config.toml
experts_per_token = 2
router_score = "softmax"
groups_per_token = 2
norm = "rmsnorm"
norm_eps = 1e-06
tie_embeddings = false
steps = 5444
Below are experts of layer 11 (counted from 0) of a mixture-of-experts language model. Rows are named router (the router's row for the expert), gate (a neuron's input weights, with its number), up (a neuron's input weights, with its number) and show model dimensions 0-127. Each number is 500 + 25 x the weight over its row's rms, rounded and kept within 0 to 999. Numbers have three digits each.
After each expert's rows: a language model's description of what the expert responds to. This comes from a sample of Wikipedia text that the model never trained on.

# expert 40
router:482491495455464532475494504504549467499496519551504556511474467516529511497500489522514492518463508475492479520500526508441480482464488512500446500473500511524477507524509484495467488534534550515481497516491497509508491525477552515521487484493494475452460499516524487499503510492445431468470502493512529464474486510497471462505474515499517490458460517521498526495537510504485559516525
gate1:526520503440451511477507484476492492483482475477479532526536508486470498461538486550487512528507479501471520475518499529471475525519467516469470485507487473479521489489481522500512503490516513551523554513504513490478528532521544549509543485502492480495502451523468505515473548484499463505480463553491473481474505492453521517515482543533480536511506500521486493459512515538515502518522
up1:503481462522566535509520482521475577564507509533528487512474485479455492522500540479492508529479530500506488490523503467531511502462506505542501479535532507518485462511498486514534549533523510489452471490499452527473485508520494494462504493527483500495505511485493481498481502495523515466472509459498473463516497492492526499460528499491499477486489465540528510538482531530531532474520
gate2:484476513484502473485523484524446486546522498522474522499485531444496521496494573529530535498486531504490477537484510481478499484490469529488503486478540504503506487534501477521510475540451550474482517521509493477469501518478489505450554519511526501533486512544496472507500511504478502516466550501495543449522515492505493516476497469533510527490492505513445509441498515510517495469484
up2:472477512481487539495487436512528448512503531507475562533535519507470481515466507503531540505503536514480511507497521507467412525506518509479523528517512519496537525489505512529508492513499520480489470537488513533480496519497519500460511455524499529531510479518513500483513473466477498512490510538463511433489533496495440504512491524493518513516504467505496527479528493450496484479492
gate3:441519440436526545537493452506453425542490545490514499452505465513496498489521493520490503494491507481495501491495512487509518500452529546541506489527537543507505504487522507513498478525463515427479486535480471522484485483497493476483493510540518521457514492496486494480484475518498475538535538512493470482516500513495484497515476476499480473506491525484499500500495496475488498530507
up3:429452490461500488519491508489476496529467487476588472509457544494481514502462466490524503494479461481502475495491537473466480506494529515501534474508537556507487495459495501500495533527518497468476485492506528521459470469509532479480521522531519490491520498543523495510512481519480486521501526499471460511498503514482527504527528497462471479473494500495492549485507470504514483510550
Description: Word-initial consonant clusters

# expert 25
router:512518471492495510500503531511509504536458489561515515517486507529501490503490440530486496532476513490509472514478529498462472529494521490466471540454531493495517533496484451506461477528533537494504515482506503504528458550502521505472484483483538519468484513466525483485514492481464496489464524496496536459478454536492495481503426524491515490475507448504473505513513513528498546466501
gate1:473495445508534532484548469536504498527483512536519483438530520511497503503515469502490464512510478510496501516481495521501490491496491521512494512497527493517547472502527503506477498468477481530482544509501495475528447524525535518459570538547518520473526483454469523522505511488516518516473534511496503480488473494498495532547447522508526450496520510515486528519494488482501483440495
up1:479465537462459504523491469554461487554479467504471495542477492470499471461501519503463511455526491498479509526458497513482480556536512520485498467501486524491507534495481511528481460522506482494484497494511503482515481502527486503517497511493443523491503576482514472499501485473476511488513471538520508507528489526510486522495465512492477476461500540509488453487470561521494494531472
gate2:522551470490471517524530561473496468482447496508493535491493497509483470481511492493510498461490482530513474499491472513485500529498494467504453539520490471530513495465478534459456504491480527530468506480481498482487478537538495479520509488481542448475505483496469481527533517465471463500537527529469485520493500525487481482521475483468504450459498516520503512470508521529450541505488
up2:493511466515519471534529511490465531446496539529515556543477477508467467497536503487448488517499462517466525488481466482483476538487515472493508497513490467484528492494511516472517437536534514541454499476462517496524505517530507495488477508499515470504549503516486507493532496502487479515555475477477528480525495528501500507509528476541485475485493476550451510519506510509479481463495
gate3:493545517527524526544463506517516526482500564522520520557494487546480521496522553487458470518511480500509540510516514550463494519497510503535465468451482485471474492493508507498511519512529491561499491504479494545479471523528529512515521515524484494474499499487481520498512515503500506471488463500504536448512486506472510476515511499500490501500474475525450506526449450543473494507519
up3:508493489487521510542497494533473504509524508510478492527494497507474477484524532479493503514458506501465511540523537469502518517441525527505469528505469511509513522472473527566485553474531500481496509538512451526487494531501517499535477482526539494458481461495531478517500511477498472460534499481507504497494471480551506492441534488506476467509517548525470507527500526475552530511500
Description: Word-initial consonant clusters

# expert 18
router:494499473478506492463514552487510540506481479537530506476498508510520498491505511573515457507486451496518474544507515500512502506505523553484492481492535508495504482481483505528458447511494493500503447495467481509518500525491550519478535525468540526478499466475513468496491464516493455492433562496513520486525467499530512507521487486506485505498475501522462529529496498488467533473531
gate0:459473528543470547483480483500512466541549518507539490500483520481543508542503502512540456479504475547491478496485564498464525502506484467477449477470471509496479503508490500479476511518501488519474496535510491478500530510496508483526488490441502521456476525495461567480530495494504529453511499475487508489482511497503502526493500514499499491463471547530454481513486469485483487477517
up0:506491481508538442450505521475535501473445503486520496459517537490440446479486490497451545508525524515496536491475482507511513480516490556506482483504504480504530496498530507541474465464542490525530513461497480517504492502525526469500486478503505486512528499482513517491487509451486479515498503495511551502494476506532520453486471488479484492499500471465526554502481536496533550512509
gate1:485499501532491495517494521476498527504481472525489537503486497507472520481481497519475491471489547499503479515507532482513520551493496480487427507474499537497512482522525499473481507504471460501507532479484454478525533488435478563509536524513529519501546516491465486487483522566508465472463506482500434478506488463491472481503488539497530532523532509480521516465524506507502487536497
up1:504472517505475499506488498478540552533503514485482443473474520491524523480498464500512469485466482524507517463517493513474447464485515556473523505528518457509457492456543502523533487483535524482508503494498516521502492504519529503507471473492488525504482505493518480506468520451498514467520533495489493536503478510438519474479552520539467512472450479482483504513439485508528487496520
gate2:470458506488491508498506505487465437505482438454535506510477490498536491485494506521497459497531494501504490508470493543483487489522534499452465487516477466561485509532530514485442492464455476524544466496504489501524488483479527491470534470497471505490504504503473520514535490504493487554508526500503500467489512491530562526539502479482497505500454507494502511497518534518512521554474
up2:510463467514502524449489496484477478527511449467553481493475468514537533507478496530508480526496498469495493511528518510472478513499549504467482471518516509505474532462502483512475449476465490526539469530513449527500508493479518501496562489451520507470526511495494510495524483507499513564503504441479463484513506504493526507526484513454492504511478498492529465470549502516489530525503
Description: Non-Western name pieces

# expert 45
router:456476524493441480511505483471504497504531507501519486514502498517528512462505503538507470509518484511473507536489504495528507556482493493483450492488505461556465499485478484515524473520504509467495479510449507516547546533495486478460527513486549484497483488506548521489479506522504478480447491495540563470494453494527491515496519498516483496488449476539476507519538527464497523504530
gate0:502527513497485505493526542485523512515518507470523501512543515533444460518511523487536497536549493505501504537529496517499476503518456510475498475502495492539552534512518490546458530484470514492510532517459518461480500522571505465485539497490536452498453502497508502523520492520512475468499478531522465513477487505492533505513509505493486475500535469542518496487549484539513522519461
up0:525486520522499506509507501484498490513475518465491541498489498532499532551501465534461468485484475471442445480495519495453507530505481484521500506492502530484516495499455485531521524472542443564495508470516534468503496491491508479515532458496513476516478487515502551513443529454454479514506482459508468513508511493479469504472500521519516493488491470534478490463496503485524503474539
gate1:461474498487440492523541480466521486530491463503515462480489477490517513494469480486490522499516469519517512549479533521493491545499452558448454504502518528517466521479528519508503541519464531513486457535511498522487473512492454508527487480481496498498489513532540484491513512522545498481464507511490476474493524480496487464501513497548495523467444528507503505507522468505529476537514
up1:521478512519466489471484553490478443481510514515521487462487502471494468512536519491496457528480537508494521481521511541487544490538483493542502495513484547508500452533511507499451489478485482537493496479490549464540585483482496478511479516517471458483506512495514551495475516541514529499486536508457489515485491516507528510553492502501506488514496492506455514523469510499502491472501
gate2:476490443520512507494463492504488492502571494494511529478489537517463482486512544524494491483514558526477519473486544500514504505513507478482460492484502427435486504484506466541516452516490503488492498531498543482528514528491494492485573511524485488505487492507472506540515534522477506495483541504527523462515505495502526475489467479502522513503485472495510546534482541506490506514532
up2:525503524505482520553499513462504470501471518503509447507510520521484496478494504522484511507497491516545481514508466509515465477492466519498493508538513543515491459475515517450464531511526540517525494504541497522506490448542502465508507470467472507512434503545477510517513480517495534472496541556513527521490444515501501474470536496553525481503515506507487477469484485485501528458524
Description: Mid-word syllable pieces

# expert 24
router:464504521493513508507490488468480504515524489547499516490493497532477515444481482519499466500489498499460500523501528565533481502520508486501471495445559480558513483498515490496507497529505514515509462531450485500524478530463491488477506470491511481484482457523514494497498543526515461509481551491487548434502506502509501514490457479487504480488488469558500497514532481474492553460491
gate0:515506502427492468545518515496496518511450522447501530504483521547537502454527482493507491518477532504503479462458495518507469478516523514476473464518511513499476482502541533494560501539469486475482477504521506491530525500439511502509497517529513509530478527504519494542488540538499495482451527512502507495503503438505477494513491481499515465499502488496509475542509490539451517484520
up0:501493446429461504522486519491493525475495469474493514517523495493500501490514493489507483484479549478497533491466541481498502452487581529493484488482510486517484458488572515536519521520504494486509485521501493462512481476472488485506521474523506487538479487486507517488466489508474508512435532515466531522538490490498518537540501494511502481529541514496527507538501550542510490519514
gate1:466486523488532506512513453498508499523506474533523485475500492511504490472495536496425469519470490527485522509515468483505533484534505498518469497458482523536494531504437475529471526516486471499506489513520447507550508502502507521427479501509469531481489516492495506493520503536563487450456482478473515464492503481499500496467478507540471510485501523467521521510506525495503535490542
up1:457527500497513527480510499498522487483529489532479489454531479475513503496519527466528506455527510521464480519532486527492504489480495558488510445485515506557503502445516494497522527510544536532500492478540495518491501523609513505462496501502490500473501519457502489518488505537478508521534513519503527504462518533486489477516505499479469480532521521503509495494463504519508497478551
gate2:488502514499481468488485507528488514507548475508524533450477513518440459506476468491509505474490501526474519556517488488456459507511496480520467475520527496507541451540471518474492487516507531533480467518525554501529511505465506468433479521488513530478494480555506530487489488550530494489503480506500515490520506508527511481487465469490505499502485487545482491497532538544493512472522
up2:484521481479498497493478512523497479498525482513548527442514509494451452485455505490521490488511509493504547527495486493469451506517496480488518438527511512529517463531467491490497479501496506527456471511533540494547526485457542475454495529523491501498473477541475524483460508550525459456473507517506510507489489489519514480498458476500532502479496453526488490506533530530494500485486
Description: D-containing word pieces

# expert 30
router:506506510467485486494511483543519501496534495516534514510490479513475508467515487519508457544504514482475482497502518506457471492519478508505484487469520496486516526476521467486502469508504558489561519475472463520490522509505532528515538499509495513488459451486534497512528506494491501459489525489542544455527457506500522474518502494472477458490459487498495504549530542528444558493548
gate5:496517527485486493495511492533517472492493490505484491545505515541516516468528497505502467543530514504503528450530475499508474501490509462512459474517462481498494523485459520492545509513543572507519478500493505500542507495508510487502519472516501481504487479472497454494501519463495466504522490456571536428470521501551504492493510444491478517464488483513483495532505517515496554509469
up5:529509545478458516500504502504504491512503505495516500488551490521530501527527475492478522472482512510488551496472451524463464517492472513498520478531487488520524499498449514499499475473513545499469486493526518519507474528493525523533507485492498516450513483513530493553557501511487481477475486459565496442538526551477475536507470456484532508474483477538507479521508514528500525493497
gate6:492490499461511512494495467482495502509509474479504505528494530524492491481532508471469449481553459542472495534502507487480551518487448532483496506499529476526530527476551510497510512523500464493479514500482554503487549486484489492436511517479498506529508510495555519510510516479522519550480511494532524516486504536471532499475488498528496509473509516481480425485552550503501500522511
up6:511516487517486521506505508515533496517483508515485506486539481477510482499459479504544534517445565457488497498504480509514479453515536483503526494534478512466487497512477506529478463463524529495545514519516470479497443486508513529555539508501500521454485514531465478514497476516494469433511469510484500488486509464524497523530507505513493498520485490502520575498447482481463487482508
gate7:509504510476492475509527495485490482474546532528497540527536488483520469522524489496466470481496559481499486538507522502534515502501471491535442508487511512512507540499524516469503456507477471440457451553534460497483533530543476495470473540506506490510510497511514543514518501467467463479502463462520499464526522503488515499544473489492503476501487473532493504519482491497495547491510
up7:504501509496473491555470482523476452529535504554476488523466460521510482503538516498483528503491503491495492507493532505549484504503487531544475497511537551504498531480520532517471495511460475456473482508546473508469533541549538536481481510496511506527528477493543525528527494516480495513473471484509512486515489482496506514515524481552520505467488500529477494497498501528437506513552
Description: Measurement units after numbers

# expert 8
router:452490509493482535479507506496497499510505476492538545509512478492469508473497501542553478543486501500493509494531539536512516492500497484481455518449499487521537516534461493509488475496549501518517439493474500510494486557460503503493509518462482486487474450522507461442500499496489457478472506493531519481492514546499461491514434508480517520499465509525486526490491515526489546481518
gate0:530512486521486509490531486504502449502518492539500485507465513520508527535485486491493464487536531521460493534477547576492455477500507501499467494525490511488488495521536523502462514502540490572498486473465490544514507510535509527496479482535484535449529509479488508518509504473472499540492491491466531478452514543496453513487492493511528499513471537520499532513519483499486535485541
up0:552461507513487503479486492477532511493524473531492499505481496507486506520468559479502497497472502495532519491503512547487486528478429499515482480527495476510497468560520467484535501513509478553525472476463467514500471519512471472500484508490529518473505499457495519531524477580492527504497499507521488459496504528536471513518497479494519532536446497500501548529492459517516482517491
gate1:435532483532464551505538516520526503439434497469472516527470498464537510468508500539521484494523487494512504494495458476543494502476476511491482484521519487502488560523481519513487501478504533493526515482484535537511540483524467531510471473475522514496505467522501516489535504506494461472499499499478505451464486509502496516504483507512482481504480487499440543477517486553497475507488
up1:535481502529521458481506477518485482502493517529534472515525524540526515485458518520498526501470518508448487542500484501518482482482490471531506509482465513505524445525511478511498481507519477481535560474483512487485516495482523496484512506497523506498509495542492457469474502495514438476514495471496517537541463482518561507508485476470551490550508525450516500482458469505474474515537
gate2:504488532476495511530520507448518492524462453473514517525507540517449493506518495542477482512540493486468487466523497504484497471499517510507486483507494523505515448525522452471500530506523473477483520496532508498496518455485481452547512481474543498455545481533534505512507491512468508520497531487505513472535488539549491484444491490469518493534488528473513477531453489513516517536517
up2:496516541502497436530523532494503494493494515476526484518530513509451484526521475507498536509521506494529475456531560511513531469476546501457497541509473488499497513512532480502498512488510483498495477496443479484515524468507519451508518464486489507479557501524539479493530495510468499468480501495467496486475480507520473494524497493525504472496456578451482492532483494492459532516485
Description: Consonant pieces in names

# expert 46
router:490457520500485488499509479501505537477510481504492525461517459522483512503521482565495527495480486509460493510515468479466466530500489489476481510458509465505526493488510477524498457548467502537531480530444473495502507472518505497445532497479518526500466512463516468454515517503472484458470510481500522443543492541513501494516488502474465510502495464525455533527510509473466530472508
gate1:490522517491486549466485446497528541497453540530486518433471480526489520481460516477481545503507515535496533486502504482502505494550473490499497478478534514465496490509509500508498452513476541512491478517498484504486486513515511500522569526505486542525527493465513482425510530506507518500481551473501506500491504507517494499451487535516460492528458507518476496496503494450472495493498
up1:481496491512488547481499462494522562514455485511496493459468471511497483545514526456493515477501528499557531467518534519483496515546488496500513483527539494510505495526494501511453473485503502530476453510487498509542462475518493502501532486508448522500501522488491501473513510496494506503450509502503538504472481516502513484448481538489495518484462465565453505480484467450471468483507
gate2:514490492522545499456523550513499487493491547521498483460449472499491514499547482479497528500483462505527501515472512485494466464554509507500474531522500508500474507521532466535482466467514522555531524550500518477525527449487495471468565498539508499493478507508528535495482514504510482512514495500525471500527527466481517527532487534487464489521458495512473530500501510483520539483477
up2:507493500502560494471529503524488513453475535499461500499514486497518518512523475499529499551506470511519514502470504489513533498546495532483490513493486480498486487522504485519506454463515532556525491529489544486530520424473513510444549502514504532503511505489507562504530532512487520497505496514532487529543550523538499495524507542462461497496504497502451476480527476504504503483488
gate3:500523456488500532495526497465475531506533516456507513520529480510471500530501464489534551508522509500472513490503468474504498487522516484481451486493514480493491464485506462496460492492479485465468532507452501451510504534511519517461479480484510493494532471465490518487472499524529523502459484508511523526477459458560509549482477506521505554491518481494458534531479517453467516487471
up3:496453517479480480533466507532529523537461496527539495506457477520468520467474505484493496495509457476560495526469497513536430548500542507509507526459505521464522500482502466493506494515495498509477530465523490529469470477514480473494522525490520499499520520516502506518478484504490469500528511494474492482540533514461522438463512508484493479495494525467552450463501483508519495484501
Description: Scientific and technical terms

# expert 38
router:465486486482463503492488484519548504515509491553498517494510489514489506464536479513527512518483489485495464529491468505500476537512514517509476516487544458481503454455475457479483525507514511560529518506482486482528526490469514501506550499488500458499477483504536521472523504506444449435501509498529533476515458490493514501479477478493513453512469468497505497547492482464487553479490
gate0:549470504487491511529531477485491449480492472526508470536480503462495478513521475496503481521479505504530523521547512484463498526524515524478489532497499522483539515469536491452482540480494490482482481499499506465532508492517507466445505536510477515514474520488442463534526474520477557485499502518551512492486480482490494495546459519510533448510480461518507502473502534453474496487512
up0:514511517466545447511490534481476559529506527465467509496478534509465451531474513510478469495465507475525472464508516516493458471484532494496512540475523510551491545513465528512506485536519506494464535472478508534485506509489488496484487542508484499527513483520512526459487517509525497526497532538496488497474495459488504542498527502514541485491481522515539464539508500495494476525445
gate1:498509507507530509515521513468487531517463491520515424505525521494562528473512510484482509511483471477498457522475503511503469479493507489497527490519534500451480490502506462500538471461522515477489502474479523550487512481541485504467517519507474492483469496491512498528492511507447468530470544472509505525519531465492504505476481511504471541548476560466453475489483533471474536493505
up1:491515498533490468498506489497511484502526532494475517460471529478499486483527516470501489466528476486473513518546489505534486494527511492452511491477485452510504508506500536526477493492493483525517513538479433489537489480496490523557456480534518498436499492497483474478543496485524503514536500533502505454464454527514499484484530556458530498474506496500524523521527507499487504484574
gate2:519479473490518476513522515482492510512502514540510478490469514482483492463476470462507517512515455555488481470509480503491442529460536489544476468500527514488501451497478515485491508519513503563538482527494535535468491486483495478523485510501520469479547467445499509520515541512470496504489464495470526490476518527468537513526516485507477492475537490509487527547457460500497541475483
up2:502493530543491491534507507466530507525480517515506525469470460528463497476501478482450533488454488459480473501512484494448508551471515528509498506541542512504490464513512512484494524476516497523478490493468501471508500500524486451540466514521482540529495507484538510486482544508555509522474518529467533480482510507474475528480458509524499447473533480510486509490471456528525473495503
Description: Verb prefixes

# expert 34
router:441469491461486521485495549483507536495501514531514533504484478523492483524490513537530485513482465466519483513506507527523517533522522535497492525485529530483476457463502480520464467513526514518522469502482464497522542505465552491482505482483504477486499455503525495475503483525439444473452535521542525479511487496492492480525494500512481498487523489514500527499485535457456550507486
gate0:496490514459497493538542517501530492471500535544503495466497520479488516494462496513497478488503475501512498512502470499501459500487518488507520556517524494483445464495520518525512478526513512562527451487482502487521508537493500447554525494477474525527487504548501472491496516504486503528495513481554514504494458464502477494506478522523486484480540558513536479503510564540489493453480
up0:534527513502526486487493506551475504530467497515460485477514520508499474490529492464500498435518546536489483507493480502511511538520464475502504496497524511480507536503535508504573528530508461484515532509488512479487476488474476476517474460508515509515491527507508498495531529482440518497523478493504556537477504477493529466472495522438476490545540547495484477512497523485503480452505
gate1:514496501483562478510539510539454471513580538492458462470507481453490504475527506503503485496483512481495477529513513522507493509484558501504468490494514481524522482500490494534493508498509461459512503498465531524455501522514490498553489493534507478485513464507504531486508454521506461458506531533482468491511472503482481467492490488502506482531453473521533525496513456491501507553524
up1:526484511469489530492480504482553504484511512444519442520480534487507538506483493463513515529483494475501515502504513457473485524509508548492529547509448499523508523513484543502530512543485427494482501522486494485475538496501541527534514537482443494465487488528518484487494479485536472467499495487526499470470463488488467523481479500514511510464475486499494494527541489513477524549494
gate2:481478494485539512499534503502469493516498485487477505542496512505517511489513508500483474510525518510528489514478476473489477486509505485520476461498512517479500450501508489552502483509475504509440516469464460507509515494471524462494461532532519464541503543434481522522487478516508487538519525465502474531499507532464534475539492572497484460506480522515451483505531468484541503450490
up2:511466436532514492503513449512455527525500514489530503503508502510494488484458501516551506538501514485465542500551478504505509488567509511532498498483483500533512504509516462506527515493488492490536510545524476481531508482534521519500518523515511450504505532478490509492435532477482465451517461485532486504501500517526493509527483506520504492496465506533505471514523546442477518537471
Description: English given names, surnames

# expert 35
router:474527498504478531535501502513518526510475486508482535507496509540510501492471517522524461520482505504467460580515479488467480537506501499493444516472519454542478535487455486472475460477468542487513512505500530525536503551492493510474502504465531514506471490520539489495490453506479472510454518491526522460485476519480501529498455487458505525482494483540497510509503506521493528531470
gate0:483523466524511490464511459526492508451473448516490496473518490502491464479480550526546537500495506488487470535494548512550457518528492491539515459515516476542468517503472458520490486507495539505475492488519547512482521507552479505511488526522506488509526506478507524467472533538529470521494484538530516481524476519483498535519517538527497478529485513497508524557505488522489478483510
up0:512538518494466501506487535486482500495480445468508445527506491465497465494516523524536472466522467519524471480466479503541469522511501537532548523511487487529485501490523473512471503499494501552505493525473537490507483547492438543501497472509511501499457491475518467455526482500534501516470472509535497459501483528511511476507517520494504470523497501508502533516498460516533479518566
gate1:514527446487510518483487452514527481515486495522470508547516510487501530476485546540495523483505490492426461506493501492530467536456493509515504478479512518485485521478493530506484504518496533460464552498470488550566515520489507467468506508515506555451487458512521525476474463478467470498487509503507505478499518475489475500497485482472461483475503482548515517519515502468481502504522
up1:480490502535521522494513507437486493508483462451505486520496518485498516463481509530514519497437530467438479523491484485542486493484505459495468484469478490504496504498491544492520494524522538472475497477518481497526514526467483523512532487506477494521522492485543483524451530462496471472518464517449505493478528514539524536508513509468501492471496511485496453483535494542477473548530
gate2:482468506474480500521534448519488489528526482522511513520499455523502517484463493497493527462491512530500503525492533506515531516528501521495498503526537534489471547533507466526559520462498517509461509536488491473524465476497533469480533506453513498469499494519498503485493455508508484507504479479512496515535429525488442459522526516500507488481491565527543476503493534490487477507537
up2:510528504492486502501458517460545504539484537533492501500498503537480493497488511541524476477517474528498518486461442530474498505515470568537483475478460510520492488505487521508484563505521489530515532513508521480509513497479525455466518545502502501501467484538483547482455487491508479536495499539505475503479543495484503449525505523491535508473516492498499492524468505484465564487512
Description: Consonant clusters, military terms

# expert 12
router:484467483483480499463474483478509532524513500528529502498479451527495482509502475504493479522534473516502503539485518519472503531536522501452454509491535438517540473463490494504473474506558510485548501489460529513542513512447502486498506521508500471514471518508557472499480543508489453450487500522509547484510479535502474499528499503516511469483473511546485520497517499470492539502491
gate0:489525469540510449525494492501476476488501545498484509498544488536511532530507495533499507496466500533504518472486518493487488495455455500440457487474476486510521495508508534473482477484522484528451522504488554443516475513504487508513458504517489523519521475524523504461435565486507512502480496479487508519523489490529491541442504490493530517478508476538490499541511472503499506512530
up0:528527519523550502501540515509520500529499497493508446516502468505465499520507453532471543513489551546500509527542494488472496500489542445523513530477479513486481470516505533492505483491506492550529468513502472469542511454444544531552484524480478478495465492493537482507542487486530508510521498507526496503465499519470471507511477523520527500477532513506508477482514496494538470480486
gate1:490509484510477532477489480518516489541508484490499468500506524539485508487509484495503523532450456498511502518505534481490478524537493527494491448504499493542491511522489492495513493476502488470454486535506497460500497504541514481501533453469472493502529531447499512537497513503540454472475481528486515530454533512495489462469495530511545497551472526497518466501505499499440529422478
up1:491514492481528475535539455498498527490496491494503495481492455485513511494427493474492511506549437488511470497508449485540486489465479506478518566498494548484515525508477473506522494499486535518529492526496471515481498480482552511532529460492510514463497566509484483488510542507502505521510459481541483466523496503576508505507496508522485500505499467536490520531507517499515507499503
gate2:486481494501486550520510478532480482539566494489517512467442478527473482510491507472504531468478501463477518509507475505531505507540483465510469480522480517448496516501510495448544496536519514489494497498521498475518476506474459493488512474520455488503486477504474475469499451520517505509542510502488497481500480482466552502535502515555491453495508447499487525543509491531493537479462
up2:503490534500480520509486558528464476531459501520510487486452506477465545489457472497509502508475534505493466509524522495510484505519524483539502530461510551515473464501540505507472483516475553506528490488463459491510510515508525466495469540511520534467472512514493507535499545534504541524521454519490511527514495531542506508460473522499485508523540505503509483454517526470516500483465
Description: Learned word stems

# expert 16
router:453502489528486512462543496496538482494490497556514528504489509550521506488527439532536502486466494527466470554501492475493471498547490485482451512461501463526497476459508511509448497535502515497556504518487491519499504490507514504507499500500465479453498508434539494454506488490476486478502522502511548506518494506534500507492478498465524499482494495485467492510505511498487560456512
gate8:478473504484529498531482522530496483490472509470539452506492508550513521510534504539510467496505490502486484477463520491485479457546518529502494505537529499469527506501477453493443559507511506473534516467545462494510446498484506482511503514474500501439503478518537511494500512499531509471513526484504528514549524504565490490475501513496502465490548505535471528504536495539493501508509
up8:508536473497495548490513516521504514472459474517474514482515478513458488458507567503494473519481490481502537468470519477525536485507456451500517513504469472558478479548467513476507507500523516528471536488505553486449546501506546487486513513500465501479531466492511531496532494508487507495560486508476505507549481493486478469503484485511474477485469487498515513486450502537495507498496
gate9:500534476499542476522527477477482474490489478511498503511484486512446487465521475519542514496509499483482488526537492493509452528483512465491481489485533478482489532477541508498513479501448463531495468472488510581484500508499486480484533530531476501461497532478530504492453480558518529458464488504497564465491481514494546506516508509504513499504489479463495502507513453467485536513481
up9:537458450511517515471533494521495528508493521499474489495542495517483499499483506485498500514506466467493529512516477515529545506470528495511553499459487512493504549514435510463499478436455440503494488501508517506488516484485509486490473509526513504522524518505513497492462485560492518490485491510478535520478459554510502490542527498460533492461519450489508513552523498511506510480466
gate10:478510482513476516507510517464481505504590505509511525479495487493506448495495507530485496505519554505486508553505500444486510556543507565500480507496496483510501491535521494480541491488478452459457503499488479506520532472470519499507488507473521465500519533464524505502513472493490504492468521480513500448473493487534469479502534516514509487504488511521489533513483481561459519541522
up10:498485508526489524504503502504521514478418508514490466508523502476497524528508510486429498505477483493492521464545486501490521523450488506478505458476521499506506496471500509477518517485504521519520515533499489516477489486550473495524502489587500491453459466522487526487497480525478517473473503512522497531489515506491508527517458470489519487497516520480514499521436472459566466472483
Description: Infobox field labels